From a checkpoint of a small mixture-of-experts model trained on Wikipedia.
Size: width 256, 38.5M parameters.
Training: 308M tokens, 9391 steps.
Below are experts of layer 11 (counted from 0) of a mixture-of-experts language model. Rows are named router (the router's row for the expert), gate (a neuron's input weights, with its number), up (a neuron's input weights, with its number), down (a neuron's output weights, with its number) and show model dimensions 64-127. Each number is 50 + 12 x the weight over its row's rms, rounded and kept within 0 to 99.
After each expert's rows: "gets" lists some tokens that make up at least twice as much of what it gets as of all text. This comes from a sample of Wikipedia text that the model never trained on. Tokens count by the router's weight.

# expert 17
router:51 38 75 45 46 50 59 36 39 39 47 38 54 32 56 82 60 28 76 52 49 54 30 44 51 43 43 58 62 55 62 51 50 38 30 30 56 49 58 49 38 38 59 52 53 42 41 48 35 47 36 35 36 49 73 51 48 53 48 47 26 45 50 31
gate0:67 49 33 63 35 37 39 58 48 53 38 34 60 43 56 54 36 35 43 41 54 60 40 71 56 42 77 63 59 49 50 47 44 59 58 44 43 53 24 53 39 38 55 49 48 53 51 34 42 52 52 63 45 59 66 56 34 33 71 29 40 43 46 51
up0:61 38 61 52 57 38 55 39 56 48 28 59 41 49 24 51 55 46 37 40 50 61 35 62 39 50 44 38 36 68 49 37 33 44 66 49 57 51 50 43 44 38 55 46 54 47 49 52 48 56 55 46 37 68 39 55 51 36 53 48 60 34 46 51
down0:58 58 78 52 65 36 55 35 47 52 41 46 41 39 37 45 79 50 33 67 53 43 46 50 56 52 63 45 40 52 59 58 36 55 55 43 30 64 49 41 34 52 51 57 40 62 36 62 57 50 50 63 60 36 44 36 41 55 53 48 55 26 39 46
gets: " the", "s", ")", " University", " National", "th"

# expert 49
router:46 31 88 41 45 35 70 43 45 28 52 30 59 43 46 66 56 49 65 43 34 39 52 38 46 47 44 25 62 63 58 58 50 48 34 44 64 44 56 69 40 23 64 53 18 45 46 44 51 59 48 51 32 42 72 45 63 53 41 40 39 30 39 39
gate0:46 24 48 59 36 30 42 57 39 50 43 59 57 41 61 60 40 49 25 55 38 52 45 45 58 45 42 50 69 64 60 44 59 48 74 48 51 45 57 40 34 47 71 52 43 40 57 64 38 69 19 52 38 43 38 41 59 43 58 64 57 62 58 56
up0:32 74 49 60 58 61 43 33 71 68 49 46 52 47 48 50 60 51 75 30 60 55 36 35 56 71 56 55 54 42 44 69 45 49 45 55 67 67 49 57 59 58 45 68 63 54 31 42 61 35 65 64 54 25 51 49 43 52 34 45 53 35 31 55
down0:31 68 43 46 63 64 66 45 46 41 38 52 52 40 73 74 45 51 46 51 67 33 60 54 34 61 66 52 77 67 52 48 36 53 46 37 47 56 25 43 39 50 55 55 40 35 62 67 42 40 51 36 61 37 73 61 60 54 50 46 36 30 27 74
gets: " of", " in", " to", " for", "ed", " on"

# expert 20
router:61 46 86 40 38 40 65 52 40 41 50 42 48 44 47 50 65 44 58 37 47 47 46 42 59 62 39 46 63 68 57 56 59 39 40 46 57 24 50 72 36 36 61 55 48 42 50 45 32 71 24 45 50 44 58 50 63 52 43 35 48 45 45 35
gate0:50 67 50 57 51 65 57 49 66 43 50 53 67 64 49 64 57 59 22 46 56 59 71 78 71 52 66 58 36 40 40 59 65 46 50 48 47 61 68 62 65 37 53 53 52 41 43 57 57 44 69 51 41 49 53 52 64 43 62 41 53 57 74 39
up0:48 77 38 47 31 60 42 48 72 42 62 53 49 64 31 49 60 61 36 43 26 52 64 48 55 49 47 52 82 26 38 55 40 64 57 45 49 64 55 41 62 36 56 51 36 43 35 33 39 48 59 61 53 53 59 64 54 58 44 54 36 44 61 35
down0:35 48 52 44 76 50 56 39 65 52 44 49 68 51 44 51 31 44 38 37 62 70 33 63 52 63 66 62 29 24 42 45 23 66 68 56 58 81 55 47 63 64 50 60 57 50 59 68 64 68 63 47 56 53 60 57 27 62 40 50 34 28 57 46
gets: ",", "1", "9", "8", " ", "0"

# expert 6
router:46 42 84 41 44 36 79 42 44 48 60 51 53 47 58 62 60 37 57 48 45 37 36 40 39 43 52 43 64 59 62 57 58 43 28 33 64 54 59 52 46 40 47 49 53 40 38 61 37 70 47 46 47 36 59 52 45 74 54 45 39 42 55 36
gate0:27 43 59 73 58 48 34 30 34 55 42 62 64 60 31 28 33 42 48 66 57 45 49 50 50 68 53 37 37 35 38 61 53 45 38 50 46 47 35 43 40 65 39 36 63 56 52 58 76 50 51 45 54 39 53 40 66 53 61 32 34 57 60 37
up0:70 74 58 52 54 48 55 39 41 31 47 49 42 66 54 36 33 36 38 68 68 44 49 44 40 64 38 34 66 70 69 64 59 71 66 38 11 48 54 32 52 46 48 60 73 85 55 44 42 37 44 42 41 46 12 45 55 40 50 54 55 55 53 46
down0:49 38 77 45 52 43 34 55 51 67 34 58 35 65 38 59 36 47 44 57 56 57 44 50 37 54 47 53 56 57 53 47 39 45 35 62 69 43 56 49 54 42 50 41 67 53 50 39 56 58 58 47 42 45 43 57 45 49 43 42 58 29 45 33
gets: "0", "3", "%", " a", ")", "5"

# expert 52
router:71 39 75 39 45 47 56 44 37 46 58 31 54 48 57 56 75 39 52 32 48 47 43 46 45 56 33 35 61 69 60 58 62 52 34 49 59 32 59 62 49 43 55 58 45 37 43 41 48 74 44 38 42 38 64 36 64 69 43 39 44 49 49 49
gate0:43 38 77 34 59 58 56 34 29 46 38 45 50 52 43 38 60 30 50 50 51 41 32 54 42 45 44 41 35 62 59 45 40 55 36 37 65 50 57 63 68 48 43 36 52 44 25 39 53 54 67 62 37 54 52 50 50 58 36 66 58 36 40 58
up0:47 47 44 63 41 36 43 64 43 57 68 49 52 60 39 43 29 72 46 39 42 42 66 49 56 30 36 53 63 33 41 62 44 66 49 55 34 67 35 50 24 51 61 46 39 48 57 41 56 30 38 55 69 52 57 22 55 47 43 37 51 61 60 59
down0:64 71 39 61 48 53 59 31 55 61 49 43 37 35 36 54 42 51 61 59 47 42 43 36 51 53 54 26 38 48 64 46 28 50 59 70 58 54 65 58 38 39 54 63 52 56 63 59 30 53 43 38 48 48 34 44 56 72 44 53 48 49 30 46
gets: ",", " and", ".", " that", " to", " \""

# expert 0
router:51 33 61 44 41 55 63 30 40 30 46 46 54 40 49 68 60 44 54 50 40 40 33 57 48 43 47 40 54 47 68 56 46 34 36 49 60 57 58 80 27 36 53 59 38 30 47 49 39 57 47 35 49 35 50 45 53 59 48 34 37 34 41 38
gate0:41 35 31 47 34 36 52 42 31 38 69 34 48 63 67 50 56 55 54 51 70 37 58 42 42 42 59 30 65 62 56 72 27 51 58 50 39 44 29 38 43 63 48 72 62 57 58 49 78 61 10 53 69 53 45 45 57 66 59 37 63 59 57 56
up0:54 48 64 49 44 33 70 35 49 47 42 65 40 47 53 45 47 63 63 59 60 49 67 33 34 49 49 45 56 53 59 78 46 62 51 55 38 53 23 47 37 53 41 70 61 68 44 46 59 46 40 40 76 36 52 51 39 62 57 53 68 59 49 50
down0:48 59 42 57 46 54 39 52 46 65 37 35 52 33 40 33 59 48 46 55 46 42 39 47 83 44 68 50 37 38 50 54 52 60 48 53 35 61 31 36 66 53 69 64 60 35 40 86 47 55 66 50 41 57 41 56 60 62 56 52 51 65 46 40
gets: " |", " in", "|", " to", " of", " on"

# expert 56
router:61 39 43 21 49 37 54 40 25 51 51 53 70 52 51 55 63 36 59 41 52 31 38 44 41 46 54 46 53 54 68 62 56 46 47 50 51 50 59 45 29 26 58 59 27 46 41 52 35 67 55 32 35 49 53 46 61 63 33 41 36 41 39 38
gate0:58 42 33 46 66 33 47 49 51 55 54 61 49 45 46 52 44 69 48 29 38 50 40 31 64 38 74 53 44 40 63 54 52 73 70 56 63 38 51 37 55 57 68 31 32 47 62 62 49 46 42 42 50 61 47 53 59 65 34 66 42 52 34 40
up0:31 35 33 47 44 36 50 44 66 62 48 64 50 60 68 45 50 67 76 35 53 45 36 47 47 24 65 66 18 42 62 46 19 56 71 54 46 53 64 53 28 39 30 64 56 48 58 52 44 51 49 42 47 64 55 50 47 34 23 65 52 42 49 53
down0:24 51 41 59 60 55 40 60 49 65 60 41 50 65 41 49 40 53 58 52 22 53 29 50 53 36 30 57 34 48 64 44 44 51 64 73 68 52 55 61 39 40 50 53 46 55 52 64 47 34 67 55 49 60 49 64 41 39 46 33 52 39 36 47
gets: "1", "-", " \"", "/", " s", " b"

# expert 8
router:68 35 46 42 27 33 71 35 45 50 48 45 52 37 62 66 70 48 52 26 38 49 36 56 40 39 36 40 61 58 67 65 57 35 35 39 61 33 69 61 46 30 53 61 28 32 44 45 39 60 38 55 36 51 56 50 80 63 28 26 40 43 33 45
gate0:48 44 55 64 36 24 82 20 51 62 54 63 39 62 40 58 64 56 49 45 46 49 40 47 52 49 57 33 42 37 66 52 57 48 49 48 35 45 73 35 41 69 56 72 45 51 64 40 80 57 56 37 47 59 52 46 49 53 23 43 63 67 26 48
up0:51 43 24 54 58 31 41 34 38 42 43 34 47 61 55 53 62 66 67 41 44 40 59 47 44 51 66 50 59 70 59 47 45 46 32 38 54 55 55 45 44 28 54 41 49 54 63 52 60 80 51 33 42 38 24 77 51 62 36 59 57 31 26 60
down0:49 58 36 56 53 27 49 32 48 35 54 47 45 39 44 59 60 76 23 30 51 60 45 59 37 28 40 53 42 45 61 48 48 57 59 62 37 48 46 54 54 43 59 60 64 65 53 54 63 48 30 54 47 54 72 53 56 61 51 46 52 71 41 57
gets: "-", " B", " H", " S", " P", " R"

# expert 62
router:58 38 74 43 37 44 59 33 34 48 43 34 50 42 60 63 61 41 62 33 26 49 37 45 37 54 41 42 57 51 64 54 42 43 29 43 68 48 56 63 52 46 51 62 29 53 46 38 40 58 51 33 46 35 71 42 63 51 42 50 44 41 51 45
gate0:49 50 50 43 57 41 40 58 58 47 47 74 32 59 48 39 66 53 27 41 70 52 57 57 52 54 28 67 35 42 56 38 51 42 39 69 37 29 63 39 45 65 52 76 29 66 64 50 58 09 62 36 50 44 30 28 54 36 51 61 41 31 74 55
up0:39 58 51 73 59 48 58 35 59 51 64 21 43 41 61 56 61 49 58 50 41 37 56 55 45 72 55 53 59 66 60 68 52 49 74 21 54 76 36 65 41 52 54 33 55 41 35 50 36 70 50 51 56 55 63 58 41 46 54 57 62 75 51 39
down0:43 58 55 49 78 45 58 65 71 68 54 58 72 56 43 44 59 66 22 51 38 49 61 51 35 48 66 51 40 58 60 69 45 45 63 48 62 57 39 76 41 51 76 59 42 52 39 24 51 39 43 29 35 45 69 71 42 61 72 44 57 32 43 46
gets: " and", " the", " of", ",", " a", " his"

# expert 4
router:50 34 82 43 35 33 65 40 27 39 57 37 59 43 64 59 69 42 54 36 49 42 45 40 34 37 49 48 71 53 57 54 50 43 35 32 67 52 58 67 45 45 61 55 32 51 41 41 46 65 43 32 33 33 72 41 61 51 43 52 44 33 47 41
gate0:54 41 54 51 49 59 43 53 54 43 46 67 42 40 48 52 47 61 52 53 72 61 38 59 65 80 42 61 53 78 50 39 44 64 45 41 29 42 42 54 79 41 40 52 49 16 75 36 65 66 53 64 59 48 63 63 54 33 70 43 56 48 45 42
up0:67 41 41 51 62 55 23 44 40 52 52 51 82 44 55 31 54 56 69 38 38 71 49 50 58 50 62 47 55 52 49 69 68 52 52 43 54 42 58 38 49 52 37 61 40 61 34 55 48 73 56 32 48 36 69 43 58 47 56 55 53 74 54 75
down0:52 39 49 55 66 53 63 42 45 55 51 37 41 42 43 44 43 49 42 37 28 51 56 65 29 42 45 41 61 42 51 42 73 60 40 24 65 56 43 47 66 38 49 62 36 58 59 55 51 55 37 45 43 64 36 45 52 46 26 58 46 34 66 50
gets: " the", " of", " a", " was", " The", " with"

# expert 36
router:57 43 81 42 46 40 64 30 47 30 59 41 52 39 52 64 57 39 48 47 32 34 52 52 44 45 50 32 72 54 61 43 52 44 37 33 59 48 58 66 41 36 52 55 36 44 46 46 40 57 43 46 28 45 56 44 62 50 36 44 43 38 36 35
gate0:62 45 56 51 63 65 39 45 70 50 41 45 39 46 43 55 57 66 55 68 71 40 57 47 70 52 33 60 40 52 50 51 51 43 36 63 51 48 62 34 46 43 54 53 65 34 38 50 78 42 57 60 27 36 70 63 37 12 33 67 66 50 65 55
up0:58 41 55 30 60 48 44 55 46 38 66 33 49 50 66 50 51 68 64 49 59 42 63 53 70 38 49 65 64 53 34 65 50 56 28 64 50 36 61 39 39 47 56 51 60 57 56 50 63 64 56 51 13 54 61 43 48 14 63 64 38 50 75 51
down0:61 51 55 51 55 64 56 58 70 55 51 51 69 54 49 62 55 36 37 57 42 49 34 57 66 58 20 60 50 60 53 69 69 45 65 45 48 23 56 40 45 44 29 52 40 47 42 53 42 44 36 48 55 40 43 55 49 52 34 49 61 59 59 71
gets: " of", " in", " to", " by", " for", " with"

# expert 11
router:57 42 59 40 50 54 61 45 44 59 45 41 64 40 46 67 72 34 78 23 31 42 44 57 51 41 35 43 47 65 72 56 47 45 49 32 63 30 66 56 45 35 57 60 48 33 40 53 56 78 54 46 48 46 53 37 57 78 32 35 40 38 34 51
gate0:59 45 39 44 42 51 33 57 35 51 56 33 42 57 42 79 54 55 73 64 19 42 41 64 63 49 53 52 43 35 46 37 71 20 40 48 71 45 46 35 43 51 33 69 69 41 55 55 67 46 27 66 50 38 52 46 59 57 59 62 39 52 33 54
up0:72 48 45 45 66 64 40 45 52 51 48 57 61 47 51 61 52 46 45 62 22 38 27 50 62 48 61 53 50 64 52 53 43 38 48 24 33 50 50 40 49 39 40 64 59 34 53 38 57 35 13 65 42 61 69 64 33 47 66 63 48 44 46 59
down0:49 54 55 30 72 44 46 47 53 65 49 54 52 40 53 66 54 43 50 79 40 28 47 41 55 46 36 64 62 75 47 66 46 50 66 48 80 69 48 38 34 55 41 48 49 40 46 39 53 46 45 67 45 43 66 37 37 34 31 43 40 43 22 42
gets: " ", "–", " (", " c", " S", " C"

# expert 7
router:49 39 62 49 51 38 61 47 41 53 54 41 55 47 49 71 69 41 62 45 36 45 40 53 43 52 46 49 57 67 56 49 62 42 45 47 60 45 69 63 31 40 45 64 46 45 53 44 45 61 45 35 48 37 57 43 63 64 39 42 43 44 47 44
gate0:37 58 47 40 34 54 44 39 46 64 45 72 44 46 38 64 46 50 51 42 43 51 34 48 61 62 44 31 34 51 46 38 32 46 67 33 51 41 67 63 66 54 66 75 44 47 47 52 42 61 56 49 65 37 38 53 48 63 55 54 66 33 34 56
up0:36 40 28 59 63 58 52 51 61 64 42 47 49 50 37 62 52 59 46 49 45 63 25 57 58 70 51 31 45 65 47 46 49 34 67 37 54 50 43 53 60 48 68 59 63 46 49 48 47 66 42 55 53 40 47 45 69 45 53 49 59 37 50 54
down0:44 53 61 67 68 62 29 60 56 34 59 44 45 62 35 36 53 38 59 51 49 41 45 24 73 41 60 60 63 67 59 40 49 28 52 58 49 35 55 59 35 49 60 58 40 38 56 73 54 41 49 33 57 32 38 71 48 47 52 51 37 39 52 31
gets: " ", "1", "2", "3", "4", "5"

# expert 54
router:63 42 67 39 39 39 74 41 28 42 60 47 72 45 59 58 70 44 65 40 45 40 36 47 47 37 45 34 57 75 57 59 44 50 34 46 63 50 55 55 42 41 58 56 41 43 50 48 43 74 48 41 40 36 65 39 55 65 53 38 48 32 46 44
gate0:43 45 47 28 67 52 53 51 42 55 57 40 50 42 37 49 75 50 42 59 63 44 46 26 61 27 47 68 46 36 52 43 55 63 44 53 67 52 59 52 58 58 58 50 42 48 37 57 49 54 49 48 56 49 55 45 51 42 50 46 42 52 48 54
up0:41 59 46 52 61 48 54 45 57 57 37 35 55 42 47 71 82 68 41 63 72 45 46 37 37 43 42 54 56 38 51 46 60 53 44 41 75 39 47 48 65 46 36 76 47 52 39 48 58 62 37 52 61 45 58 54 69 29 59 26 20 52 43 55
down0:74 32 59 50 52 66 64 43 47 48 37 54 59 59 46 50 45 50 29 53 42 47 41 54 58 57 36 41 55 37 47 61 43 44 74 63 27 35 48 30 50 53 40 36 58 32 31 48 58 72 46 58 51 50 47 64 30 65 40 38 34 68 54 92
gets: " to", " a", " in", " was", " on", " of"

# expert 43
router:50 42 82 51 53 50 59 36 43 46 55 30 45 40 50 64 64 38 71 39 40 34 28 47 54 44 38 50 64 57 55 61 46 46 42 49 66 42 62 58 31 42 72 64 54 32 40 50 40 50 50 32 50 40 51 39 67 64 54 44 38 45 27 29
gate0:80 58 56 46 49 43 65 34 39 18 60 49 51 42 45 62 57 45 53 43 74 53 49 62 34 52 51 75 65 45 57 53 26 51 54 28 43 46 57 41 45 58 56 49 26 58 45 54 33 23 54 44 39 56 35 49 85 41 57 56 53 38 49 47
up0:44 36 78 57 58 47 53 52 45 47 53 40 43 51 46 67 48 66 68 42 73 51 59 61 46 40 51 49 58 64 49 74 50 51 59 45 28 68 51 44 41 27 72 21 43 42 36 55 37 51 52 39 31 60 40 70 42 61 37 51 38 42 69 74
down0:22 48 61 40 57 52 60 63 43 55 45 56 42 36 54 57 74 47 50 79 51 45 52 58 79 25 59 47 51 48 64 45 62 36 34 40 31 51 51 48 37 45 52 63 39 51 63 39 58 35 41 54 65 41 70 48 41 41 61 48 58 48 71 61
gets: " |", "\n", "==", "|", ".", ";"

# expert 16
router:58 42 63 31 52 41 61 23 28 44 49 44 50 31 55 59 50 27 73 58 43 41 41 45 38 58 47 61 63 66 59 72 42 39 32 36 58 34 64 49 23 40 56 63 51 29 50 53 45 67 50 43 44 37 56 56 52 61 54 28 50 31 38 37
gate0:39 51 61 53 50 48 41 45 45 52 61 54 42 54 52 64 55 35 63 28 53 33 72 46 33 48 24 34 59 58 33 45 39 47 64 56 71 54 56 66 23 58 69 72 32 35 54 31 61 48 53 60 49 51 82 36 51 58 56 63 46 43 28 43
up0:27 45 48 57 53 57 57 55 49 49 47 42 38 39 58 47 29 42 70 58 39 25 54 61 39 37 42 44 53 53 57 52 52 66 51 75 56 35 58 40 34 45 62 75 55 41 58 43 42 53 65 52 56 30 51 58 57 56 39 53 66 33 26 41
down0:42 46 76 47 39 60 59 65 58 66 53 59 58 75 45 59 48 64 42 54 46 53 48 56 42 41 44 23 23 46 47 65 59 34 35 64 46 62 67 27 45 58 46 63 53 43 63 48 44 46 63 66 63 53 43 63 51 50 64 54 34 42 70 32
gets: ")", "\"", "==", "%", "E", "N"

# expert 19
router:67 60 57 37 50 39 65 44 40 32 46 45 54 49 67 64 70 50 58 47 55 23 58 47 42 27 39 48 59 54 58 70 70 40 38 38 57 38 62 53 35 40 55 58 40 33 31 42 38 60 54 34 47 50 57 44 60 71 39 33 41 32 38 35
gate0:31 40 54 44 52 52 46 45 46 44 45 38 82 29 25 29 87 53 46 50 63 69 32 43 47 58 22 51 67 50 41 61 54 32 32 47 47 70 53 36 40 59 53 67 32 56 45 44 60 57 44 52 50 30 53 46 50 42 23 48 53 56 26 59
up0:47 56 42 48 39 64 44 59 36 24 58 53 69 39 57 30 45 57 76 52 32 55 47 24 41 53 50 41 51 38 56 48 53 27 59 52 31 67 43 79 54 65 61 54 57 54 37 48 52 54 44 50 34 55 57 42 45 68 26 53 61 37 73 54
down0:49 62 41 43 38 49 51 48 52 51 36 61 39 58 43 33 60 57 51 69 70 49 35 75 43 38 48 70 56 47 44 40 26 43 51 43 44 53 68 35 40 54 39 52 65 41 48 40 53 56 59 28 62 48 37 50 61 59 55 45 49 22 59 54
gets: "\n", "-", " (", "|", "==", " \""

# expert 13
router:52 36 65 46 42 46 62 33 48 43 53 40 55 44 54 65 82 39 74 43 35 35 37 49 51 44 37 30 51 69 62 49 59 48 38 42 57 36 56 56 36 38 65 62 31 53 57 42 39 69 45 42 40 42 59 50 56 61 50 33 46 46 36 47
gate0:49 53 55 52 39 47 51 44 59 39 55 55 31 57 45 38 41 54 62 42 65 49 49 55 35 46 44 40 58 54 36 37 67 51 06 62 57 47 63 42 20 59 48 42 48 48 59 49 51 35 75 71 40 12 59 53 60 54 51 62 59 37 42 67
up0:57 39 57 53 53 59 64 36 53 58 45 60 42 45 56 74 68 49 54 58 53 70 58 69 54 53 73 49 56 53 56 33 61 56 50 33 52 55 74 61 40 90 39 43 60 50 43 59 58 52 57 54 54 64 55 55 41 74 60 58 65 63 63 58
down0:36 58 60 59 55 55 54 51 51 45 54 67 57 60 29 48 44 45 49 57 58 45 63 38 44 67 58 51 53 27 57 52 56 53 44 48 53 48 73 59 44 36 60 56 40 46 52 30 30 71 47 56 52 59 62 56 33 34 47 59 35 42 33 56
gets: "1", "2", " ", "0", "9", "3"

# expert 63
router:54 43 60 53 37 43 83 45 45 43 42 53 51 26 52 64 61 39 54 30 42 46 43 29 46 49 36 49 64 57 56 66 59 41 23 43 53 34 70 46 45 27 53 60 21 37 38 51 24 63 47 34 31 32 51 51 63 58 38 40 57 35 31 45
gate0:39 38 43 52 63 56 47 54 56 59 53 48 34 47 42 49 64 45 41 48 34 44 52 56 44 59 53 52 43 46 27 53 47 48 53 54 60 63 44 35 44 39 28 52 75 65 75 48 52 36 30 57 49 44 69 39 32 52 33 37 67 42 33 58
up0:54 43 35 55 60 60 50 50 61 43 51 60 68 40 46 63 28 30 60 46 57 43 75 51 66 49 50 50 40 35 65 24 48 38 56 32 67 59 42 38 18 40 56 46 38 52 43 58 55 42 38 37 63 77 52 62 58 40 56 58 62 51 28 46
down0:47 37 42 62 47 65 38 56 64 59 49 28 52 36 48 33 44 41 46 36 74 57 43 48 52 55 79 71 51 61 48 61 72 44 51 55 49 48 53 48 44 42 74 57 64 50 72 82 61 55 52 41 52 49 48 43 54 54 40 33 60 58 46 55
gets: "-", " is", ":", " was", "==", " ="

# expert 25
router:54 44 59 43 47 46 57 25 42 41 50 40 46 38 53 65 52 43 48 38 24 48 45 42 48 45 38 42 59 53 66 58 40 32 43 40 66 55 58 65 30 46 67 62 44 47 43 35 43 53 50 26 52 43 54 37 54 61 47 36 48 35 45 37
gate0:42 55 45 45 56 49 58 41 29 39 61 77 58 55 39 65 35 40 64 43 60 53 47 43 64 50 54 56 52 51 49 40 45 37 31 35 43 44 33 15 48 52 60 57 41 78 60 40 66 46 44 70 18 55 64 51 56 65 43 40 44 65 51 29
up0:55 41 53 59 51 51 24 44 67 66 48 36 41 55 66 58 43 33 61 52 45 37 55 47 41 50 40 46 34 53 46 63 37 75 54 46 45 63 66 63 47 63 44 53 51 40 36 57 28 58 50 44 50 43 45 40 30 54 54 69 53 51 28 71
down0:50 46 39 60 48 30 52 40 58 61 54 18 36 74 58 27 37 33 62 36 31 60 46 47 47 62 58 38 33 45 50 41 57 37 54 47 32 43 73 54 66 34 68 45 54 44 45 49 32 68 48 54 43 61 50 46 64 74 48 78 54 43 53 61
gets: " |", " the", "|", ":", " of", "-"

# expert 38
router:49 41 74 39 51 37 66 38 46 48 46 34 57 37 46 54 72 45 45 54 37 49 41 38 56 52 30 37 65 63 67 69 59 40 41 44 55 41 59 74 47 37 57 55 45 44 38 43 41 57 44 19 51 43 59 40 56 66 47 51 42 39 39 47
gate0:52 48 50 48 58 51 42 51 46 41 40 59 58 47 44 37 74 52 53 80 42 48 56 42 61 73 52 40 57 31 41 56 63 50 56 38 30 44 31 52 50 48 49 73 49 47 48 57 43 65 49 61 42 38 41 50 45 50 48 47 54 40 35 37
up0:54 59 46 51 29 35 70 59 37 39 61 58 44 52 65 45 33 47 55 56 70 47 59 35 62 51 64 65 42 42 64 57 49 43 33 50 65 52 49 62 10 61 42 42 42 57 69 34 54 36 36 61 35 45 42 39 49 55 61 43 53 51 66 77
down0:34 41 53 29 49 54 60 55 28 63 28 62 37 35 33 66 32 39 60 61 46 61 34 67 60 51 38 33 60 59 58 59 55 35 54 50 42 68 48 61 21 52 23 28 69 60 41 54 32 62 43 34 61 51 45 49 46 31 44 37 53 32 40 42
gets: " |", ",", "-", "|", ":", " and"

# expert 39
router:47 34 54 32 45 46 52 39 38 43 45 28 56 42 61 56 60 36 56 51 41 23 29 48 40 39 36 35 59 70 62 65 46 45 39 39 62 28 64 60 32 32 62 74 50 30 49 45 48 68 50 52 43 44 52 44 65 58 45 37 41 47 35 41
gate0:49 45 56 53 57 35 60 54 47 58 53 68 45 64 43 56 61 52 82 30 65 57 64 56 53 49 41 56 44 59 51 55 20 46 34 66 54 52 61 44 38 52 26 45 53 67 37 71 33 59 37 54 50 58 56 45 29 59 37 45 33 27 43 42
up0:43 43 43 44 61 38 28 39 73 46 46 48 34 32 51 12 57 49 50 42 62 44 54 47 38 34 51 50 54 57 52 40 36 28 47 45 73 47 60 46 37 54 39 48 51 44 31 44 63 26 41 45 48 58 63 49 54 63 45 74 50 58 44 61
down0:36 50 30 48 55 68 50 41 66 42 41 61 24 46 40 51 68 40 63 65 57 53 20 52 48 56 55 70 40 46 51 45 30 49 52 58 43 62 47 40 52 33 42 47 61 68 37 44 48 29 53 66 53 39 34 63 29 42 68 56 54 56 55 35
gets: "\n", "'", " F", " B", " \"", " S"

# expert 27
router:57 39 63 56 52 43 51 38 35 52 51 36 55 42 54 65 62 35 77 39 42 38 51 54 56 44 36 44 58 55 64 57 46 45 36 35 68 47 65 62 42 35 67 64 41 46 56 45 37 63 53 38 44 40 58 36 55 68 47 27 30 40 43 38
gate0:49 53 50 47 39 37 49 36 39 57 48 50 48 43 46 59 48 58 43 52 44 52 53 57 63 49 55 45 37 40 66 39 66 48 54 54 43 45 52 51 52 63 75 38 44 23 61 48 46 31 37 60 55 28 56 40 36 57 46 20 69 39 59 59
up0:62 41 35 39 42 47 62 46 51 46 53 37 67 32 46 26 43 48 53 65 46 38 29 41 63 28 67 46 56 65 42 56 49 47 65 34 63 60 50 50 78 48 62 57 34 44 64 66 46 51 58 48 39 49 27 47 61 59 34 41 52 40 31 72
down0:49 61 60 56 34 42 52 48 70 76 38 60 40 56 52 47 59 62 57 32 50 61 56 40 45 55 65 57 60 57 50 46 67 49 59 43 45 57 34 21 64 47 49 59 34 32 56 27 43 57 33 58 34 47 63 54 62 33 38 49 32 76 33 61
gets: " ", "0", "1", "5", "2", "4"

# expert 50
router:53 39 62 53 48 37 62 29 48 45 47 32 46 50 51 56 67 42 57 51 30 50 51 32 52 61 51 41 55 71 60 52 58 38 31 43 56 33 63 57 36 34 58 57 49 38 48 53 47 54 39 32 42 36 42 39 51 52 49 43 52 46 46 41
gate0:39 51 60 36 56 57 38 56 37 73 51 28 51 53 40 47 44 56 64 50 47 44 41 33 32 52 45 44 63 42 47 54 35 38 48 28 65 66 72 65 51 56 50 44 52 39 30 46 54 57 58 52 37 43 72 54 48 41 60 66 55 58 56 48
up0:38 46 66 57 50 54 21 61 56 57 45 43 58 57 43 44 31 43 54 42 51 37 22 58 47 54 41 61 70 30 57 46 38 53 51 32 48 71 42 62 24 56 47 46 53 44 41 45 30 61 62 47 44 39 67 31 32 34 53 63 31 33 43 59
down0:53 75 52 43 62 41 36 33 42 38 49 61 59 76 41 41 70 42 43 67 70 58 54 63 46 40 56 56 52 36 44 37 42 60 70 64 34 50 45 66 40 62 42 56 44 22 48 45 63 50 29 67 54 64 56 43 53 54 53 59 45 63 43 51
gets: "5", "0", "3", "4", "6", "7"

# expert 53
router:42 51 63 44 42 41 64 42 45 26 51 41 68 49 67 66 71 36 57 37 29 49 46 44 38 40 40 49 56 58 52 53 58 45 32 42 69 30 58 66 50 31 55 61 42 42 42 32 46 69 41 48 52 36 68 53 60 52 34 34 42 47 51 41
gate0:62 44 47 44 51 45 34 50 42 43 57 38 46 41 54 59 44 52 49 75 61 35 41 52 52 34 43 53 47 55 47 42 27 59 54 40 43 32 52 65 48 50 47 74 68 59 42 29 45 43 80 70 57 52 40 40 68 45 80 59 50 50 25 45
up0:38 60 46 47 44 63 68 69 44 61 40 54 47 47 30 38 42 32 54 47 42 79 51 54 48 56 60 34 65 42 71 56 58 44 37 51 47 46 48 39 41 18 63 41 58 58 43 62 36 63 31 33 65 28 63 37 35 42 31 48 37 39 73 68
down0:27 48 77 50 67 64 39 44 48 55 63 36 35 49 51 29 56 67 45 52 54 40 37 42 60 53 58 58 53 36 49 55 38 56 43 64 55 49 43 50 54 37 59 41 59 54 44 53 48 51 47 38 38 36 64 53 60 56 77 47 71 47 70 56
gets: " ", " a", " the", "1", " his", "s"